Below are experts of layer 8 (counted from 0) of a mixture-of-experts language model. Rows are named router (the router's row for the expert), gate (a neuron's input weights, with its number), up (a neuron's input weights, with its number) and show model dimensions 0-159. Each number is 128 + 32 x the weight over its row's rms, rounded and kept within 0 to 255.
After each expert's rows: a language model's description of what the expert responds to. This comes from a sample of Wikipedia text that the model never trained on.

# expert 2
router [144 158 141 128  93 112 136 149 176 154 148 136 151 100 123 166 117 199 126 158  66  79 102  88  80 152 122  90 131  72 113 103  72 128  66 123  95  85 104 159 136 108 127 104 140 153 128 139 205 116  79  93 135 172 142 118 168 208 187 117  72 115  91 109 142 124 125 193 136  82 125 100  62 143 105 127 188 119 106 105 166 158 149 152 152 157 121  88 149 173 148 185 141 135  85 129 134 128 134 147 156  62 114 171 126  64 196  99 101 142 121 156 126  82 133 139  93 120 110 110  77  52 129 108 115 133 156 108 124 136 138 136  90 141 126  97 129 146 185 174 119 138  99 134 122 178 186 107 122 141  98 111 121  83 163 163 142 148 145  92]
gate0 [158 126 169 147 113 115 182 168 129 137  69  93  92 174 131 185 118 120 149 133 112 118 154 179 125 138 117 138 165 188 206 111 133 106 144 118 114 144 115 146 139 115 113 134 149  61 138  80 155 168 177 144 160 110 156 169 154 108 111 115 134 119  98 122  94 118  91 160 215 125 166 139 152 172 109  27 160 115  75  93 129 112 125 188 141 125 139 185 160 148 159 145 133 154 132  83  81 126 127 156 167 149  98 105 157  92 171 128 141 128 168 171  87 136 147 126  94 138 108  56 123 147 145  87 126 133 132  99  63 134 133 101  97  98 162 173 103 123 112 118 135 172  92 108 183 135 162 173 130 101 183 211 123 155 167 159 116 171 103 137]
up0 [192 120 125 129  74 142 172 136 141  85 139 111 108 122 131 125  97 103  82 120  95 113 109 152 165 158 180 146 115 116 180 111 112 124  96  82 126 153 163 178 215 164 128 152 176 188 123  89  97 132 109  97 117 169  98 138 142 123  96 143 102  96 156 127 183 110 127 145  97 117 131 111 159 175 125 128 165 120 132  72 111 122 131 148 131  93 114 141 162 125 155 110 180 119  72  83 109 149 134  93 196 181  40 119 135  99 141 138 128 158 128 151 117  98 196 204 115 122 110 109  70 136 154 121 128 112  94 102 132 122 116  63  92 106 133 133 144  85 194 209 202 170 154 112 168 107 169 106 130  97 169 136 149 159 125 145 138  75 102 112]
Description: Short word-internal pieces like us, in, os, a after a consonant stem, as in plus, culinary, philosophy, globosa, Ecija.

# expert 19
router [149 159 149 123 117 131 160 128  71 146  82  87 108 111  71 142 105  84  87 193 117 122  96  75  73 110 106 154 151 189 141 175 147 161 251 117 184 159 145 115 119 161 127 148 173 140  88 102 136 125  92 109 128 121 137 141 132 141 136 141 131 177 151 122 124 110 130  64 121  99 126 154  73 132 132 136 133  93 115 119 193  83  98 125  59 203 119 146 152 141 192 122 117 186 138 124  83  82 151 147 117 118 114 109 150 110 109 148  80 100 115  87 150 130 135  68 104  86  93 122  88 178 152  95 148  60 152  60 127 160 166 165 118 135 137 100  93 116 188 167 128 135 116 163 110 134 172 116 144 138  92 143 103 127 143 150 165 120 134 109]
gate0 [ 98 147 100  73 123 201 124 109 127 147 160 134 133 177 169 143 181 141 189 129 159 163 162 132 105  98  78 153 117 158 139  89  59 176 147  84 157 153 147 180 187 138 133 135 116 108 125 118 183 108 102 145 128 135 125 100  94 137 110 125 114 129 112 120 142 162 115 120 159 169 181 119  89  86  91 153 135 141 185 132 113 192 191  63 114 164 153 131 179 141 133 129 106 119  71 119 158 121 123 162 147 109 108 128 125  74 154 159 118 127 102 191 129 117 169 126  86 148  76  90 123  75 136 104 129  66 107  82  80 211 168 117  92 181 106  85 151  88 207 115  93 128 103 152 178  90 118 134 108 129 159 100 156 115 140 149 135 123 105 139]
up0 [133 120 161  41 131 184 154 120  80 152 168 124 111 146 118 145 144  86 154 122 168 153 144 114 119  49 145 176 142 157 151 118  67 151 155 111 158 173 132 170 172 194 161 145  74 145 120 122 133 157 140 102 122 148  98 161 120 145 149 183 186 148 138  93 166 200 117 140 209 136 142 131 101 113  88 176 128 128 198 171 137 144 138  59  89 144 131 132 138 127 141 132 111 128  86 120 129  88 152 116 130 124  83 129 179  52 119 160 149 148 119 140 117  79 117 106  95  93  90 114 135  83 150 145 102  96  95  78 121 177 170 151  89 158  95  56 151 123 184 123 105 156  99 200 120 133 176 120 147 147 136 100 103  97 130 144 132 136 109 121]
Description: Spaces before numbers in tables, sports scores and dates, plus mid-word pieces like ig and arg in names (Sigurd, Fargo).

# expert 0
router [108 113  66  78 167  92  86 143 104  95  78 180 177 102 136 139 167 126 159 113 133  90 143 182  88 199 151 153  45 136 134 109 141 172 244 149 149 102 153 138 107 102 113 139 112  98 113 157 126 138 171 161 125 115 140 120 108 112  91  80  61 139 108 162 146  84 114  65  84 127 138 143 143 122 120  94 101 150 145 109 126  86 146 122 153 156 161 152 174 112 109  97 154 101 141 206 157 141  93 156  96  85  84 124  87 131 120  95 133 161 157 109 100  90 149 106 141 133 159 146 101 136 155 130 100 192 122 123 125 167 101 106 160  94 191 142  76  98 109 126  82  82 129 150  99 102 121 117  86 115 124 139 179 110 132 110 186  90 167 134]
gate0 [144 133 144  96 149  57 144 143 140 113  50 145 140 144  97 103 103 140 111 146 149  94 108 161  41 170 150 128 126  95 150 140 134 130 213 153 147  95 131  58 147  85 154 164 130 133 175 124 138 159 112 147 110 158 190 101 101 113 121 124  81 123  52 166 157 115 131 113 102 121  55 161 129 108 119  89 125 180  97 135 158 138 139  99 158 105 155 109 151 182  83  53  66  94 149 139  98 156 166 147 146 144 111 133  74 129 144  99 103 149 165 151 136 108 125  85 147 149  75 100  99 101 107 105 134 110  85 121 138 174  89 126 165 129  62 133  79 105 106 112 118 166  99  67 133 120 139  87 140 124  84 112  92 188  96 104 132 100 157 184]
up0 [121 147 122 117 122 108 125 105 132 135 111 128 116 147 133 161  91  95 106  95 181 129 126 167  95 140 173 104 148  80 101 171 135 122 107 129 148  87 141  97 104  55 171 155 123 109 154 131 168 152 106 111 104 119 193  92  99 162 117 118 129  82  80  98  93 144 187 143 100 126  49 143 104  87 114  99 128 180  75  75 154 139 129 100 154  71 137 121 155 170  77 121  87  63  93 120  72 118 120 176 187 202 120 178  77 100 128  62  76 143 151 106 132 131 104 118 152 149  50 133 110 123  63 131 133 116  85 122 130 105  94 122 116  47  58 147 121 134 104 160  99 146  99 105 157 101 117 119 155 119 107 129 118 176 108 105 120  87 110 161]
Description: Single capital or short initial letter pieces starting names and taxa, often after parentheses or hyphens in species lists, as Z, B, moth.

# expert 10
router [159 145 134 104 131 100 116 119  89 110 112 124 172 130 138 154 111 186 111 128 126 144 127 116 199 134 103 122 110  44 119 211  90 148  86  97  89 112 126 137 146 110 218 135 147 102 204 105 115 127 126 133  56 163 130 130  71 154 132 107 115 180 121 124  86  96 142  95 107  77 136 109 135  68 133 139 121 174 111 154 107  81 132 106 121 113 143 150 145  75 142 118 123 132  68 127 154 105 165 144 168 136  86 165 113 141 125 101 131 111 193  85 130 123 102 198 173 130  76  97 163 109 163  94 143 171 112 167 139 150 103 153 154 112  75 107 162 159 168 147 117 125  71 196 118 106 104 199 138 156 133 103 154 153 112 147  87  81  96 177]
gate0 [187 167 123 115  94 112 115 109 108 122 137 145 121 103 126 106 143 115  70  94 100 142 123 105 125 119  88  94 131 174  90 141 125 167 116 147 142 130 189 197 144 113  57  76 109 129 115 203 160  97 156 112 143 114  78 127 119 123  68  64 129 108 145 117 187  98 132 105 111 114 162 164 140  75 113 100 173 114  79 145 120 149 103 128 109 229 142 131 122 133  78 158 242 128 141 182 152 159 146 112 133 116 130 142 161  96  72 103 115 132  87 131 145 136 138 131 114 186 147 125 130 130 106 180  82 119 146 112 150 105 121 120 108  77 178 136 118 104 191 152 107 153 214  89 161 106 131 110 126 155 135 152 126 118  74 152 132  86 162  87]
up0 [125 164  86 135  99  89 148 145 143 165 140 162 102 159  89 141 102 110 186 144 112  89 166 149 111 164 170 144 112 114  95 101  99  49 152 123 110 107  94 117 105 113 126 179 117 118 127  40  94 142  59 132 117 116 159 105 142 175 120 152 112 142 134 110 130 169 106 174 146 112  75  95 172 185  99 120 152 128 167 113 130 106 143  90 176  80 116 117  93 138 217  88 108 139 148 139 107 138 140 172 114 113 127 140  80 162 142 170 135 125 206 112 146 158 111 114 127  83 147 126 133 121 125  68 192 102  75 112 153 152 148 195 118 196 109 148 104 157 140 122 108  94  55  96  98 125 155 151  54  63 125 133 166 110 159 125 130 154 161 120]
Description: Prepositions, above all "of", plus for, in, from, at, after nouns like Bachelor, member, part, Institute, government.

# expert 29
router [122 125 177 139 136 172  98 116 224 110 110 100  96 122 148 123 165 144 168 167 150 110 135 101 147  99 154 158  79 131 165 122 118 162 103  93 154 167 103  85  90 146  99 119 130 151  75 156 129  76 137 150 157 145 142 120 176 177 105 115  75 103 115 104 130  84 187 112  99 127 148 162 104 114 141 199  77 124 153 102 184 195 132 156 199 122 104 133 132 149 188 103 127 128 147  85 173 126  74 110 126 111  92 150 167 146 179 116 185 148 143 154 148 143 189 140 121 175  98 134 111 141 160  63  74 180 123 134 193  75 134 130 102 142 106 155 154  98 108 164 117  89 127 146 108 177 147 126 137 151 163 133 101  86 102 113 163 132 191  85]
gate0 [153 210  45 136 216 127 164 109 149  92 118 158 197 155 110 109 155  95 146 112 131  88 115 131 119 120 153 107 113 139 127 152  90 128 169 134 130 111 116 153 133 118 153  67 103 111 164  98 111 104 126 121 123 100 155  70  69  95 199 173 129 113 129 155 138  64 159 119 133 120 126 126 104 180  96 113 148 127 104 119  61  98 170 124 106 145 187 118 117  98  33 133 156 146 137 136  89  91 138 121 130  99 170 121 106  26 151 159 126 130 152  70  95 117  82 124 127 145 158  83 101 125  66 182 152 114 141 142 154 142 125 101 124 107 124 127  96 109 136  85 126 126 146 119 138 114 117 121 142 151  86 196 145 157 140 156 113 173  56 150]
up0 [142 145 115 104 173 150 118 152 131 167 204 164 159  98 180 122 135 112 117 152 122 102 139  93 144  99 206 144 104 171 145 161 153 162  84 106 103 141 127 127  57 125 128 113  66  97 100 154 152 132 109 110 150 175 181 107 146 138 173 181  91 151 176 111  96  94 146 148 106 154  88 155  97 156 159 179 134 127 164 173 182 101 139  95 168 127 162 121  74 113  83 117 158 156 162 122 130 126 143 115  91 175  91  88 151  81 174 113 109 127 158  76  90 145  76 121 161 136 127 139 124  77 131  75  99 120 103  88 187  92 139 119 117  98 115 116 161 139 150 106 130 104 169  74 134 152 125 122 212 102  88 183 128  80 111  79 173 174 158 123]
Description: The pipe character opening a new table row after a line break, with some numbers and years in table cells.

# expert 9
router [133 119 167 130 183 138  93  97 101 111 177 130  89 135 146 144  79 109 140 190 165 115 112 124  56 196 156 129 152 143 169 137  92 122 199 133  74 163 176 163 186 127 102 154 153  97 103 108 160 140 191 145 129 134 123 122 172 120 100 139  81 159 156 143 166 100  60 144 168 135 141 175 134 159 158 127 121 146 116 167 132 165 157 178 172 116  92  99 152 185  76 110  99 153 182 157 178 158 162  92  79 168 109 149 159 121 146 134 136 149 125 123 179 156 163 150 114  79 146 133 128 118 138  92 103 171 100 121 149 127 144 153  41 189 113 113 186 140 100  97 153 167 112 101 119 113 156 127 111 158 202 116  94 124 156 124 163 136 135  93]
gate0 [106 129 103 153 106  82 197 178 158 130 146 166 133 169 151 147 173 153 126 138 109 117 115 143 128 110 105  84 150 119 169 162 135 115  92  71 131 175 129 133 104 143 112  91 164 135 102  90 149 132 112 124 129 139  99  56 144 127 105 126  97 121 104 140 106 106 173 152 185 186 184 173 136 165 122 181 103 151  35  94 130  92 142 117 158  93 138 124 118 190 119 160 149 122  76 176 125 138 137 141 155 145  43 162 144 134 150  92 116 125 118 147 143 177 138  79 119 112 123 109 107 138 125 120 173 134 200 113 116 149 145 153 141 131 153 154 146 200 146  99 120 122 132  35 148  74 162  97 121  47 173 165 119  78 108 136  81 171 173 106]
up0 [147 139 134 116 119 170 118  87  79 114 120  71 163  51 121 148 113  97 153 126  85 129 125 117 148 156 152 142  96 147 127  77  99 144 166 186 122 103 138 104 124 136 148 144 101 106 155 150 123 130 164  91 111  99 143 195  83 165 158  95 221 100  97  90 159 156 129  52 109  95  86 122 148 109 117  87 150 131 228 137  99 190 120 136  94 126 125 176 186 102 193 109 134 159 153  86 104 102 126 111 154  92 150  76 117 133 119 197 126  83 139 155  94  79 124 134 187 124 134 126 124 135 120 143 126  96 104 109 178  86 108  89 163  98 100 139 107  77 123 125 121 102 132 180  99 172  95 126 110 169  85  88 146 152 127 148 145  63 111 157]
Description: Blank cells, pipes, line breaks and numbers in election result and sports tables, e.g. Party | | Candidate | Votes, Rejected ballots.

# expert 27
router [171 148 170 149 148  64 119 105  95 128  89 121 159 160 198 121 178 146 108 177 118 138 146 121 187 120  60 111 163  99 127 208 100 155  93 137 150 111 176 165 122 133 115 139  76  81 162 100 194 106 141 147  95 130 156  76 116 112  87  70 103 168  55 150 141  85 175 100 104 113 210 185 132 146 144 121 130 152  99 116 109  93 123 156 124 122 109 146 142 124 179 105 121 146  81 162 177 142 117 197 144 108 118 118 155 105  82 104  81 153 108  75 115 129 143 174 125 161 133 121 152 151 128 156 123 110 167 202 124 124 148 125 127  91 106 134 150 154 164 169 132 160 181 120 157 111  91 166 125 147 143 167 151 153  87 137  86 113  76 145]
gate0 [132 187 156 201 171 134 205 112  60 133  76 132 116 134 152 108 194 160 102 134 134 159 113 106 164 115 141 129 131 104 118  96 143 128 120 158 140 114  85  93 105 199 129 120 120 150 154  70  80 165 124 142 116  65 161 176 148 132  67 116 163 120 130 187 106 170 151  59 134 102 105 150 149 107 155 152  70 118 117 130 147 160 115 134 131 130  88 147 124 187 136 130  89 143 177 128 149  78 145 119 160 193 162  83 166 120 224 147  88 122 183 158 131  68 154  80 139 122 181  96 139 144 124 162  58 136 117 149 113 138  95 110 137  99 123 163 146 113 140 164 120 159 126 107  97 137 150 146 102 148 182 120 128 158 133 149 132 103  86  80]
up0 [120 111 142 222 211 135 154 123 115  97 117 125 147 114 147 178 171 182 114 165 197 150 123  82 177  99 128 127 149  83 123 155 107 142  98 131 118 100  80 149 107 150 125 152 110 114 160  95 146  86 137 146 126  96 145 135 122 112  98  94 129 166  88 162 127 108 142 107  83  47 117 153  49 121 128 189 109 143 106 186 152 177 110 147  89 126  74 121  89 155 125 187 118  89  84 171 161 120 114  90 156 139 186 179 161 124 166 144 127 151 108 198 107 126 140 120 148 130 129 121 163 106 188 138 104 131  80 186 101 162 119  95  96 163 143 124 149 150 169 154 105 149 144 121 128 156 174 116 141 138 178 101 131 154  89 162 150 125  99  55]
Description: Prepositions following a verb or noun in running prose, such as concerned about, impact on, centered around, purposes of.